Experts of a small language model.
Size: 8 layers, vocabulary 11949, 28.5M parameters.
Experts: 96 SwiGLU neurons an expert, 2 picks a token.
Training: 454M tokens, 7548 steps.
Below are experts of layer 2 (counted from 0) of a mixture-of-experts language model. Rows are named router (the router's row for the expert), gate (a neuron's input weights, with its number), up (a neuron's input weights, with its number), down (a neuron's output weights, with its number) and show model dimensions 80-119. Each number is 200 + 40 x the weight over its row's rms, rounded and kept within 0 to 999.
After each expert's rows: "mostly gets" lists some tokens that are sent to it at least half of the time; "raises" lists some tokens whose logits its average output raises strongly, later layers aside. This comes from a sample of Wikipedia text that the model never trained on.

# expert 43
router,139,186,248,241,211,121,137,114,229,208,212,195,301,226,210,207,194,186,195,202,267,123,252,221,146,221,183,219,252,268,180,173,246,222,245,259,164,264,203,138
gate0,140,217,181,149,231,119,238,172,260,160,159,214,166,227,156,244,190,180,252,190,145,260,201,195,149,216,219,226,193,231,182,203,244,132,274,239,181,206,223,171
up0,207,197,222,167,236,136,102,234,255,126,197,198,163,298,232,130,252,236,213,197,134,200,214,159,226,238,163,179,174,192,183,192,201,189,237,205,259,167,214,189
down0,190,190,232,135,236,208,209,226,163,89,169,230,188,125,203,113,302,188,195,267,203,206,243,200,153,189,111,164,234,236,115,230,195,107,224,227,225,215,154,215
gate1,192,217,182,208,160,224,210,199,129,136,239,166,260,168,200,226,196,140,235,193,175,216,224,101,139,282,258,301,171,236,248,192,262,176,216,251,216,219,221,156
up1,202,223,226,159,219,120,187,150,223,239,162,286,136,231,217,160,199,258,162,184,250,157,176,330,195,154,96,106,218,242,184,172,206,186,238,198,167,185,218,264
down1,204,162,157,205,178,191,225,221,207,211,250,181,216,217,205,131,172,229,154,171,205,251,233,159,191,180,231,233,272,125,190,288,241,227,199,245,216,185,112,240
gate2,193,255,193,203,274,130,222,171,169,134,219,192,209,221,183,249,129,204,180,226,213,218,159,116,184,175,154,220,206,221,206,263,219,207,188,207,171,179,296,191
up2,216,156,231,200,288,169,281,207,186,228,198,209,200,172,164,135,199,258,212,235,237,210,187,145,200,169,224,191,254,212,175,188,208,177,161,233,202,158,211,214
down2,215,156,192,249,240,213,224,243,137,164,227,228,185,174,210,202,239,206,168,231,206,191,214,246,203,155,198,157,339,192,226,219,121,157,217,235,204,208,178,309
gate3,234,236,206,226,247,71,210,184,156,225,220,181,257,210,206,175,219,159,188,116,185,210,198,248,173,212,159,206,216,229,154,181,243,180,218,194,232,204,212,234
up3,198,141,246,217,242,146,182,269,209,238,236,205,225,164,249,101,249,219,147,207,239,177,137,202,202,205,228,172,244,207,209,139,206,124,174,201,243,207,237,233
down3,242,191,223,183,213,181,144,147,234,141,211,193,185,167,194,231,169,209,156,126,214,118,155,143,176,197,198,182,240,243,182,228,219,244,278,214,199,167,103,297
gate4,165,207,195,193,128,212,155,183,173,190,214,253,271,181,260,126,164,265,216,166,174,241,264,261,173,193,221,208,196,225,203,162,241,159,217,244,212,231,220,187
up4,221,194,219,192,179,141,206,202,149,188,193,217,149,144,269,204,182,167,144,256,178,300,195,163,166,132,183,263,232,218,214,184,213,183,226,102,186,134,191,210
down4,228,245,157,245,180,207,241,222,186,94,211,182,250,243,244,119,180,205,200,139,189,250,281,168,166,224,165,224,167,183,224,156,163,208,152,215,252,195,167,165
gate5,158,219,257,201,216,133,154,105,175,217,183,149,195,186,207,205,289,271,195,191,210,182,313,189,142,227,165,193,245,259,137,163,222,188,271,231,250,244,260,227
up5,161,187,262,247,227,171,109,154,221,257,230,147,147,177,213,263,273,307,163,214,230,188,284,195,167,236,196,222,300,217,182,217,204,209,236,199,300,264,222,192
down5,166,158,201,199,244,255,272,230,209,160,290,246,201,191,206,230,182,125,200,188,140,211,198,209,165,215,153,148,173,308,218,206,195,190,173,241,150,216,213,206
mostly gets: " system", " China", " Championships", "idae", " France", " tournament"
raises: "\n", " in", "\n\n", ","

# expert 16
router,195,226,223,178,209,123,175,176,152,184,170,175,192,179,184,215,172,183,211,208,235,176,226,227,160,235,190,218,198,276,184,166,253,160,236,260,199,201,250,192
gate0,173,154,203,260,194,236,137,198,215,280,136,143,198,165,249,132,267,257,253,234,270,191,135,207,205,204,144,168,155,207,186,169,223,154,213,289,176,240,207,165
up0,215,222,169,177,256,175,246,195,217,290,250,223,213,192,221,113,164,224,214,166,227,152,160,296,186,132,180,202,199,198,207,112,176,198,185,107,206,226,256,182
down0,136,213,227,191,177,139,144,209,195,220,184,135,232,271,259,169,131,197,245,172,183,191,203,213,247,239,126,228,191,162,176,240,159,228,180,160,188,186,124,169
gate1,191,184,205,174,251,99,200,186,174,156,260,221,180,152,164,251,204,210,251,195,166,206,169,189,179,209,197,224,158,219,174,173,235,189,242,223,233,215,153,272
up1,183,198,169,188,159,179,207,189,246,152,223,147,179,156,201,181,169,283,240,245,187,244,217,210,184,225,192,211,206,203,208,188,222,188,233,253,221,258,154,264
down1,76,158,203,217,223,189,203,228,215,158,175,198,249,196,220,136,160,179,182,303,267,190,255,181,217,170,195,149,206,209,175,278,169,218,210,174,157,177,236,190
gate2,264,152,202,198,236,138,245,212,137,205,215,248,204,242,168,163,252,217,220,141,269,119,148,209,164,133,217,180,232,241,157,194,233,162,228,161,182,218,201,163
up2,222,284,165,240,202,161,258,196,165,150,177,163,201,196,180,179,215,171,235,254,189,203,172,94,209,158,247,129,243,212,220,197,150,155,192,203,196,191,198,220
down2,198,187,172,218,159,212,191,159,192,212,121,258,178,306,165,200,210,247,222,248,205,274,140,180,170,234,261,84,185,188,225,215,172,267,142,217,242,272,151,199
gate3,213,168,177,257,200,213,152,176,219,193,201,166,188,105,169,187,156,259,282,167,249,219,236,190,191,220,220,151,151,205,137,152,205,221,173,287,180,220,162,195
up3,193,248,241,207,200,215,181,198,200,264,154,195,194,175,160,277,191,176,140,217,168,138,172,176,185,166,188,256,250,165,234,211,215,201,137,197,226,197,166,245
down3,252,253,181,178,199,231,235,149,227,121,195,172,146,274,202,208,213,232,153,243,135,234,183,168,179,200,195,272,181,228,185,141,214,176,129,196,171,180,220,144
gate4,214,210,143,206,177,160,128,222,218,232,183,215,263,199,267,277,230,111,162,233,143,134,265,222,181,113,158,228,228,227,185,266,241,226,249,166,174,208,209,161
up4,179,216,174,212,186,222,306,171,230,206,229,215,204,247,175,190,117,207,285,122,261,208,224,200,222,186,169,105,189,192,200,179,202,223,197,134,211,254,222,233
down4,195,228,206,116,210,202,209,161,226,167,251,266,151,198,159,217,188,142,188,241,308,171,165,189,199,184,187,182,182,202,152,247,221,219,261,154,147,199,184,177
gate5,195,239,207,221,85,204,209,221,212,259,159,234,196,208,148,236,198,160,191,206,205,123,173,256,154,198,221,151,197,213,186,201,180,205,213,266,197,235,188,177
up5,259,178,228,236,196,209,213,185,237,251,236,246,168,207,157,151,218,221,198,129,305,221,171,234,187,196,144,214,174,205,200,183,192,215,181,150,166,219,264,244
down5,134,277,183,210,158,127,214,139,218,232,210,191,166,195,187,175,199,164,135,163,133,201,232,202,208,194,202,229,224,213,211,290,202,205,219,149,189,214,232,185
mostly gets: " Sp", " Luc", " Sant", "- Ch", " Aut", "; M"
raises: "en", "ar", "in", "an", "he", "re"

# expert 21
router,187,237,195,193,174,131,169,101,218,207,185,206,352,224,202,184,176,241,217,159,255,167,203,233,171,192,171,202,230,283,177,193,254,213,288,209,132,206,253,153
gate0,213,159,203,225,208,181,215,218,200,160,259,177,178,198,211,229,170,142,181,126,171,142,205,135,185,196,186,224,197,202,211,159,180,176,185,243,244,182,234,239
up0,151,168,183,164,222,154,217,208,206,234,267,193,200,239,295,159,155,227,220,206,171,199,208,234,182,153,168,161,234,221,197,125,196,203,246,222,209,255,273,171
down0,178,177,197,191,146,242,199,204,153,275,180,258,222,120,211,189,164,130,187,221,196,200,263,201,133,172,226,230,182,227,171,198,202,214,242,150,212,216,203,181
gate1,164,200,205,156,187,100,180,168,189,177,202,181,222,164,184,233,181,223,233,242,252,149,220,207,133,165,132,210,234,253,241,223,239,161,145,251,167,271,153,258
up1,221,171,234,241,259,303,281,224,157,177,192,221,218,220,212,148,187,128,203,170,191,273,228,146,223,227,177,220,199,198,182,157,220,187,323,162,221,155,202,148
down1,256,202,203,182,248,170,178,258,172,238,243,186,131,230,239,164,157,154,171,213,142,276,245,215,243,162,231,154,170,161,188,222,221,187,209,200,219,196,102,177
gate2,166,184,241,238,198,216,216,194,171,204,219,261,182,200,169,272,217,218,235,174,298,155,265,229,174,205,108,235,217,248,222,256,253,201,269,202,174,262,230,242
up2,161,184,186,257,261,157,180,147,207,208,261,229,213,253,214,231,163,252,259,157,287,163,190,182,205,224,147,211,201,211,211,240,190,263,212,222,181,213,260,180
down2,189,235,234,177,166,174,183,170,169,201,203,249,188,233,211,223,208,215,204,83,218,208,205,220,110,202,194,225,205,298,171,140,240,70,219,199,143,161,290,152
gate3,194,187,224,207,196,211,125,158,211,214,247,154,222,192,146,169,199,197,191,212,201,207,258,273,183,180,228,265,205,216,175,232,231,211,175,190,152,167,140,98
up3,133,215,151,248,125,229,126,167,236,235,170,183,323,192,193,206,230,158,180,169,201,204,243,234,227,216,173,140,215,206,226,224,192,161,300,187,144,197,177,296
down3,145,246,215,220,139,167,166,159,198,212,252,140,176,202,188,171,206,176,211,178,148,221,245,227,241,198,223,119,215,164,270,203,153,247,191,236,285,205,183,234
gate4,172,120,255,188,189,174,159,179,138,120,229,196,122,147,142,182,219,161,190,161,198,194,233,146,169,231,193,173,150,207,206,203,203,170,186,219,260,213,243,228
up4,176,221,159,209,168,205,121,222,184,243,193,234,244,189,230,296,166,249,260,212,125,289,166,194,199,248,170,204,189,174,255,201,214,241,171,204,207,229,128,197
down4,165,145,192,185,168,270,257,183,193,202,205,85,235,167,119,260,152,174,279,152,266,165,189,265,158,256,205,158,198,159,246,256,151,159,173,178,200,197,208,252
gate5,162,227,201,151,152,184,170,131,212,176,168,172,205,174,227,165,238,182,183,256,211,172,270,209,152,170,162,186,267,246,155,210,206,189,209,210,146,223,204,178
up5,194,198,162,115,157,225,184,171,255,204,201,170,165,196,260,142,244,218,202,243,194,129,206,175,188,138,205,203,281,201,174,250,161,222,196,162,175,220,225,219
down5,149,196,310,237,157,170,120,116,214,189,253,242,185,144,194,187,202,201,132,177,155,185,150,147,126,201,158,224,201,289,243,182,192,180,147,202,94,202,191,212
mostly gets: "980", "979", "950", "970", "994", "978"
raises: "-", ";", ":", "m", "ne", " T"

# expert 75
router,180,179,240,254,181,108,204,116,158,198,188,229,202,183,196,202,223,184,145,134,215,205,240,251,158,195,164,226,187,267,196,155,264,147,249,218,209,188,253,163
gate0,195,271,196,200,236,159,205,149,192,151,188,191,248,209,201,152,188,188,197,244,293,173,257,196,140,167,154,212,204,265,223,125,212,164,223,230,186,234,178,166
up0,178,154,256,183,152,179,122,228,201,248,269,254,215,177,210,241,181,221,207,168,136,223,192,251,185,253,229,192,249,205,136,216,220,256,220,201,183,187,249,236
down0,265,182,167,196,160,202,245,182,208,236,230,190,97,234,191,193,205,250,196,185,242,251,144,211,216,228,253,247,208,137,187,225,163,239,161,264,135,93,224,193
gate1,176,212,231,176,158,224,160,199,210,216,178,190,274,216,245,109,238,175,225,119,222,134,174,184,181,179,163,207,182,222,199,171,243,183,261,196,210,242,204,249
up1,194,212,178,211,184,147,181,211,162,135,231,183,180,138,188,265,166,185,182,254,210,192,248,206,174,192,208,168,242,175,159,187,181,219,203,229,205,179,159,175
down1,192,187,183,194,212,212,125,169,215,194,174,186,275,280,254,129,149,185,190,236,249,195,194,214,203,199,179,224,219,203,250,199,194,247,187,216,253,311,165,257
gate2,198,205,183,191,179,170,144,157,220,230,196,119,206,251,246,226,195,176,237,228,151,289,188,217,193,278,150,144,239,222,263,215,189,205,196,229,198,127,258,164
up2,187,172,222,163,225,253,168,103,194,155,190,232,178,163,163,191,216,256,208,96,232,164,249,234,184,129,190,165,160,207,207,254,232,150,211,193,187,210,228,185
down2,169,166,175,195,198,216,179,228,239,194,217,194,102,162,161,197,198,213,226,164,185,193,145,245,248,263,188,209,268,101,154,136,168,239,274,174,113,128,220,235
gate3,190,225,205,212,244,144,262,184,187,226,190,171,276,177,237,263,236,229,237,127,225,228,257,186,168,223,244,225,223,249,194,178,227,167,293,207,173,241,172,136
up3,248,219,184,181,140,200,217,239,161,213,234,190,206,193,221,132,137,160,225,281,224,180,130,183,215,174,199,213,177,186,207,190,219,189,171,201,203,173,145,177
down3,186,272,234,191,230,198,194,179,149,196,179,228,227,227,208,263,221,222,163,127,207,216,123,263,258,207,233,204,166,173,225,156,191,92,135,138,189,155,182,193
gate4,161,200,210,235,176,173,222,181,131,235,186,142,252,233,190,168,197,129,222,159,279,171,185,214,163,233,215,194,185,241,195,162,229,162,243,197,177,256,189,190
up4,186,165,235,278,149,210,265,201,173,259,174,123,202,238,156,213,209,108,204,148,259,221,169,231,187,200,217,193,170,206,157,165,163,195,198,157,207,243,152,203
down4,173,202,256,218,186,179,255,202,97,129,188,213,176,182,212,132,229,190,232,188,224,158,176,201,111,251,222,254,239,323,183,130,157,137,229,147,183,151,212,212
gate5,203,216,261,161,201,157,147,100,216,143,159,204,235,114,175,212,239,163,224,185,276,188,238,194,183,197,107,237,197,256,231,170,261,180,262,285,185,199,257,126
up5,234,185,187,125,150,256,211,163,191,131,190,187,197,183,130,193,257,162,287,167,253,214,264,166,216,163,173,177,164,213,256,237,239,208,200,267,226,145,172,194
down5,247,154,172,182,234,116,150,159,200,229,159,257,202,155,274,227,149,195,167,227,185,128,193,190,241,207,173,290,134,215,205,138,211,247,277,189,239,298,177,169
mostly gets: " | B", "°N ", " (P", " (B", "s (", " Bas"
raises: "s", "i", "in", "ath", "n", "at"

# expert 46
router,174,210,236,203,219,98,197,190,189,179,196,217,297,225,211,194,218,234,198,157,238,152,265,207,168,182,181,225,240,275,173,201,261,170,239,215,190,235,192,175
gate0,173,189,231,170,135,198,217,168,217,190,268,162,163,137,223,175,174,240,149,205,175,265,238,195,187,188,193,216,127,207,174,187,247,173,181,255,203,242,213,198
up0,279,226,207,338,234,169,198,215,171,221,156,184,217,251,205,215,188,141,180,179,221,127,222,199,182,244,162,184,297,204,260,173,160,284,218,172,155,195,234,204
down0,169,264,247,171,218,223,171,207,170,139,265,171,210,245,220,213,155,215,185,197,236,160,200,231,215,252,214,232,182,168,256,180,258,183,197,164,188,136,152,280
gate1,198,293,257,86,193,197,222,199,134,201,194,261,205,149,191,260,226,166,219,181,194,213,288,212,190,186,163,278,154,205,204,165,222,205,263,228,228,220,247,235
up1,269,167,200,288,183,149,162,179,256,193,282,240,180,150,237,170,247,164,240,170,223,337,145,123,204,202,243,170,175,218,197,209,222,183,268,212,212,127,216,185
down1,219,157,233,224,196,140,258,221,214,213,183,230,204,230,225,87,212,221,199,209,197,305,248,176,215,148,204,158,239,278,169,251,235,198,196,156,198,194,177,137
gate2,159,196,157,208,192,209,199,174,243,193,239,99,234,184,173,166,191,175,200,163,259,148,240,202,145,212,168,254,168,247,256,153,212,163,216,229,201,244,182,168
up2,178,149,248,256,166,190,145,209,215,245,188,233,214,224,214,215,157,135,184,169,156,222,224,209,194,136,191,148,213,201,216,210,215,156,176,186,226,116,239,211
down2,191,164,180,224,282,107,196,270,245,223,179,202,175,210,212,137,233,213,181,206,185,193,289,132,181,270,199,147,210,160,162,217,213,218,183,173,151,239,213,189
gate3,215,298,168,169,203,217,274,208,242,192,179,213,271,180,211,173,251,233,301,240,290,175,207,146,153,160,228,220,192,235,210,218,216,196,129,217,181,217,246,174
up3,178,194,200,139,275,144,183,203,175,199,248,195,155,180,197,186,169,203,172,156,242,194,127,144,232,256,220,176,251,178,174,131,154,167,269,193,227,232,155,240
down3,197,207,188,182,173,260,203,163,211,128,199,183,173,186,204,227,134,274,146,89,198,188,174,249,217,188,171,221,178,197,159,166,194,191,193,223,219,215,207,127
gate4,179,274,219,233,159,136,153,181,175,163,144,117,291,158,194,194,231,173,228,283,141,176,204,223,176,196,153,235,238,230,230,204,182,118,253,192,189,196,203,137
up4,223,262,226,233,212,138,199,196,175,155,187,175,236,193,249,245,163,196,176,301,135,186,166,172,209,202,142,211,253,224,245,175,189,198,230,229,225,198,194,146
down4,198,223,170,242,241,182,176,162,174,166,274,172,246,191,263,264,211,245,232,171,198,233,206,233,172,219,183,169,271,243,287,179,218,203,200,179,263,230,205,213
gate5,155,224,201,191,182,152,196,155,193,181,233,167,276,148,181,193,213,206,184,141,161,193,247,243,161,183,192,267,92,236,182,176,218,196,182,216,167,196,161,253
up5,267,227,204,195,236,192,211,183,172,241,204,114,267,176,191,175,247,170,181,248,203,186,204,186,217,212,222,217,231,217,232,170,163,189,214,221,199,205,207,175
down5,161,147,167,156,216,224,180,162,257,202,246,185,155,177,167,210,257,239,227,247,206,219,166,234,213,162,178,221,243,187,230,244,212,209,226,261,247,140,189,243
mostly gets: "ford", " George", " North", " New York", "ville", " Central"
raises: ",", ".", ":", " (", " and", " "

# expert 11
router,192,244,216,209,177,141,179,167,157,220,185,208,265,182,173,201,178,252,224,176,246,197,199,236,159,217,205,207,212,255,195,123,262,150,217,232,183,222,228,196
gate0,151,162,263,159,199,183,222,182,160,167,123,244,205,209,160,257,261,179,181,232,185,228,245,231,161,198,193,167,100,209,257,194,199,165,186,237,191,137,241,196
up0,233,102,229,172,130,189,270,220,164,197,148,260,190,222,195,234,192,205,145,241,177,214,207,219,206,148,201,164,65,187,226,206,181,185,182,221,216,177,233,195
down0,207,187,190,167,224,160,136,170,227,205,229,174,176,198,186,191,131,208,206,140,225,216,147,188,209,189,258,160,166,242,151,239,233,270,205,114,155,278,176,216
gate1,217,143,208,280,161,230,156,189,170,195,177,221,230,203,232,130,201,160,171,181,210,210,283,197,171,231,139,203,238,209,260,217,176,224,238,171,157,258,232,169
up1,200,190,272,189,184,198,249,185,208,178,234,214,172,200,306,191,222,144,282,176,298,204,199,182,194,233,213,243,141,201,226,156,181,256,176,226,189,169,263,90
down1,121,158,157,183,144,165,205,220,215,145,173,224,300,153,216,164,220,229,152,191,239,123,260,182,235,148,182,199,204,148,214,222,195,202,225,139,151,225,169,217
gate2,133,222,314,241,131,205,182,200,192,180,177,272,245,202,276,222,201,194,157,166,232,213,198,212,142,259,136,261,145,243,210,180,230,215,280,293,176,216,243,185
up2,140,259,282,243,136,234,192,227,241,217,141,244,222,180,276,249,187,247,195,188,201,223,159,179,205,253,162,234,139,198,163,141,186,268,226,305,166,208,229,223
down2,215,123,141,165,182,203,254,180,162,135,274,215,160,169,211,198,225,199,247,156,199,170,239,249,170,199,122,177,154,242,227,189,251,155,199,163,211,217,184,219
gate3,138,195,256,134,186,149,204,124,150,132,165,173,209,167,148,254,224,188,140,187,220,191,218,184,122,227,207,221,156,257,199,144,236,163,204,206,186,207,221,253
up3,166,153,241,258,202,199,179,221,211,182,217,255,138,190,236,225,207,144,177,212,211,205,193,169,201,262,226,224,272,166,163,250,197,230,201,225,206,147,166,177
down3,268,225,228,210,236,210,197,216,177,231,232,156,152,247,268,217,163,272,164,218,161,163,195,179,233,188,186,171,154,194,235,194,141,249,211,148,215,207,128,194
gate4,138,229,187,179,189,217,131,218,224,190,218,189,207,159,153,228,207,146,158,200,219,169,206,111,164,238,216,173,182,216,190,189,148,145,233,177,212,170,184,161
up4,240,180,198,206,243,190,163,249,249,144,196,225,182,162,197,210,204,169,118,223,278,166,125,114,198,240,291,212,195,210,117,203,196,81,243,173,234,194,225,175
down4,163,270,243,228,281,218,184,222,207,204,156,243,206,148,230,155,168,221,141,197,167,219,231,202,204,220,283,255,201,163,189,164,180,233,166,197,268,227,199,209
gate5,149,228,240,267,157,175,138,175,208,166,224,244,213,168,211,163,200,208,150,220,207,192,201,177,152,246,174,220,176,254,223,189,242,192,242,283,139,165,238,139
up5,201,246,198,263,192,226,191,251,239,214,162,254,158,128,208,152,163,242,178,264,173,256,131,177,246,251,241,204,154,161,190,164,180,180,176,239,194,189,235,195
down5,214,137,235,251,176,201,174,160,214,217,227,166,200,195,180,207,159,179,259,147,203,183,250,218,178,137,155,141,244,303,238,237,244,171,207,188,217,143,210,292
mostly gets: " La", " Le", " % | ±% |", " single", "All", " of L"
raises: ".", " a", ",", " ("

# expert 14
router,153,224,219,184,204,147,166,110,165,181,196,185,266,198,209,212,227,191,231,174,220,196,222,206,170,212,141,213,223,248,230,156,229,162,216,239,132,242,248,133
gate0,205,232,204,154,156,202,251,171,169,205,185,227,235,186,189,185,202,244,227,180,197,214,212,214,167,180,185,182,274,220,205,221,212,249,247,161,200,153,189,243
up0,203,290,224,175,277,223,198,239,187,242,189,194,196,153,244,236,230,226,189,195,228,250,198,174,202,204,198,211,173,208,207,211,169,205,215,181,201,169,221,217
down0,192,237,172,188,234,215,233,278,191,213,198,223,202,172,194,162,250,249,181,234,150,194,132,187,198,154,247,128,218,156,115,230,209,145,186,191,164,155,233,153
gate1,186,359,272,240,107,219,193,223,210,200,237,160,161,159,265,219,217,215,238,185,217,188,155,200,163,213,288,204,188,203,217,250,204,171,193,214,270,248,214,267
up1,254,223,205,247,92,213,194,235,167,284,265,205,161,164,229,177,228,245,248,159,168,211,200,198,203,171,241,207,142,188,141,219,198,193,229,221,229,186,235,264
down1,283,231,201,235,120,233,135,227,183,244,216,225,173,203,191,171,238,275,228,171,225,186,141,161,285,176,246,233,125,79,219,211,169,183,218,220,217,185,196,230
gate2,272,124,210,158,176,160,243,155,166,212,232,155,147,196,234,139,201,271,171,140,226,183,212,109,191,182,186,181,228,216,166,240,258,137,205,192,192,166,209,184
up2,201,145,177,172,146,211,244,101,226,163,289,158,191,260,214,178,225,122,213,208,147,214,204,167,192,178,162,203,200,193,176,263,177,181,175,157,146,187,269,210
down2,213,201,182,199,178,210,202,193,236,281,194,180,134,230,166,175,204,120,208,144,163,251,227,122,133,182,191,274,139,312,199,208,303,234,187,137,186,189,269,174
gate3,230,208,266,221,218,133,234,280,179,222,181,241,278,226,252,254,164,290,210,180,279,143,145,194,157,191,180,246,173,227,212,176,211,197,214,244,156,206,259,270
up3,202,253,186,207,139,210,224,191,147,254,169,195,172,250,174,229,201,206,230,203,171,231,204,235,213,177,126,189,203,209,52,219,204,204,179,155,193,171,177,143
down3,210,262,229,256,250,151,151,153,231,203,182,151,147,175,173,132,181,127,185,136,190,211,135,136,196,220,184,295,202,269,101,231,195,177,232,173,191,197,204,228
gate4,221,159,208,145,206,169,195,243,187,119,162,209,252,136,112,142,219,289,152,188,188,217,175,279,224,161,198,175,244,217,219,139,181,160,211,156,184,111,109,139
up4,186,200,214,194,223,180,149,247,205,156,157,188,211,110,107,158,215,251,150,195,199,188,182,270,220,192,179,190,220,208,183,131,198,182,217,178,169,83,155,146
down4,242,247,137,182,260,215,158,244,155,196,186,207,127,194,200,199,274,186,189,248,152,242,165,125,269,200,137,153,278,65,171,195,108,120,217,169,222,181,139,181
gate5,299,218,165,140,230,182,195,247,152,214,263,164,148,218,208,157,225,177,265,168,179,229,223,223,217,187,250,209,190,220,144,197,207,183,195,182,188,211,228,84
up5,164,224,247,228,192,227,194,232,232,199,148,205,260,198,128,240,192,255,120,201,217,213,193,185,184,159,122,200,216,196,244,190,203,202,211,198,177,188,216,267
down5,285,259,170,185,226,182,217,237,190,211,140,246,160,217,175,222,156,175,221,238,164,188,245,171,167,210,169,372,163,324,172,186,266,200,153,213,220,211,205,195
mostly gets: "ing.", "er.", "ers.", "ation.", "es.", "ed."
raises: " It", " It also", " However,", " It was", " Its", " In addition"

# expert 38
router,175,213,206,184,203,161,168,148,209,188,203,183,239,185,192,181,225,226,254,206,273,219,220,229,121,234,207,193,207,306,199,203,276,184,239,252,165,237,201,159
gate0,120,189,223,167,238,117,218,149,151,182,209,205,209,269,161,190,176,191,188,170,198,251,177,247,169,284,194,199,141,264,212,206,293,186,231,199,175,160,252,186
up0,278,224,191,211,174,260,155,189,234,167,229,246,239,185,240,174,207,199,201,153,183,132,244,120,193,99,139,202,246,193,213,126,169,259,211,269,165,249,174,241
down0,185,227,172,189,181,249,218,194,126,180,122,196,131,205,228,205,236,169,206,224,272,270,225,223,216,131,269,283,130,170,143,242,174,139,161,150,256,201,173,248
gate1,147,203,212,166,245,166,249,169,185,173,146,152,295,170,266,132,172,215,169,160,207,173,198,118,176,177,195,215,165,238,207,144,157,211,194,281,171,207,261,151
up1,233,181,187,170,119,216,182,171,167,172,218,148,174,240,275,245,257,177,155,200,96,245,236,265,207,246,201,198,256,182,195,159,208,177,208,211,208,168,224,98
down1,155,184,133,233,329,169,221,220,194,203,222,176,221,190,138,216,218,207,228,184,183,240,123,197,188,191,151,176,136,230,237,200,212,180,197,206,235,178,247,156
gate2,180,209,234,201,220,140,240,196,193,197,133,273,253,121,148,225,198,177,194,187,234,182,198,156,152,157,137,284,183,241,202,205,241,206,223,177,182,161,273,126
up2,137,191,137,224,222,206,177,127,197,177,154,170,175,180,197,184,188,245,210,237,242,203,106,242,189,200,232,265,240,202,240,177,216,239,190,202,216,107,228,275
down2,221,165,227,205,162,196,278,254,173,192,270,224,261,224,218,229,207,184,214,189,165,182,200,136,155,176,227,186,250,189,246,188,185,209,180,167,184,201,168,217
gate3,194,155,176,135,173,178,255,150,93,193,246,264,208,148,135,188,144,152,211,229,220,161,176,172,140,212,214,256,222,232,198,222,239,228,127,236,281,147,231,233
up3,253,135,223,179,208,120,227,192,181,169,192,238,217,200,172,135,199,262,157,256,140,192,142,194,211,233,221,212,221,229,147,223,226,138,184,204,209,104,228,144
down3,184,217,164,213,240,205,196,184,102,219,134,263,172,165,305,224,259,190,152,209,208,260,146,229,249,234,168,183,159,148,200,272,214,163,201,215,162,174,188,258
gate4,192,175,204,141,226,225,126,137,194,177,191,188,188,131,155,216,189,175,218,220,253,179,199,196,109,270,194,176,257,236,181,193,233,230,213,240,192,244,238,169
up4,247,223,197,199,206,163,192,168,182,129,244,191,196,189,262,130,211,216,214,220,115,283,225,133,199,98,154,245,211,224,204,169,217,180,131,155,154,223,196,143
down4,205,202,184,261,187,188,212,192,172,244,209,208,249,250,161,245,264,137,169,181,167,223,149,168,207,137,186,225,203,181,261,229,148,247,197,198,252,162,131,213
gate5,163,199,211,161,234,174,251,222,191,231,181,239,198,200,194,234,260,247,273,178,224,192,233,273,180,243,241,151,95,255,257,175,234,127,193,213,175,242,182,173
up5,254,243,240,271,177,149,238,185,156,164,137,173,173,175,171,215,206,275,139,134,187,193,210,206,261,227,197,245,238,191,210,184,249,270,241,194,265,182,212,178
down5,172,186,164,173,248,175,204,188,245,234,225,156,226,221,223,181,215,149,319,208,196,198,232,172,238,236,216,125,161,197,154,199,181,176,234,174,180,237,216,180
mostly gets: " head", "enc", "ymn", " stud", " Christ", " Lab"
raises: "en", "ro", "i", "a", "er", "our"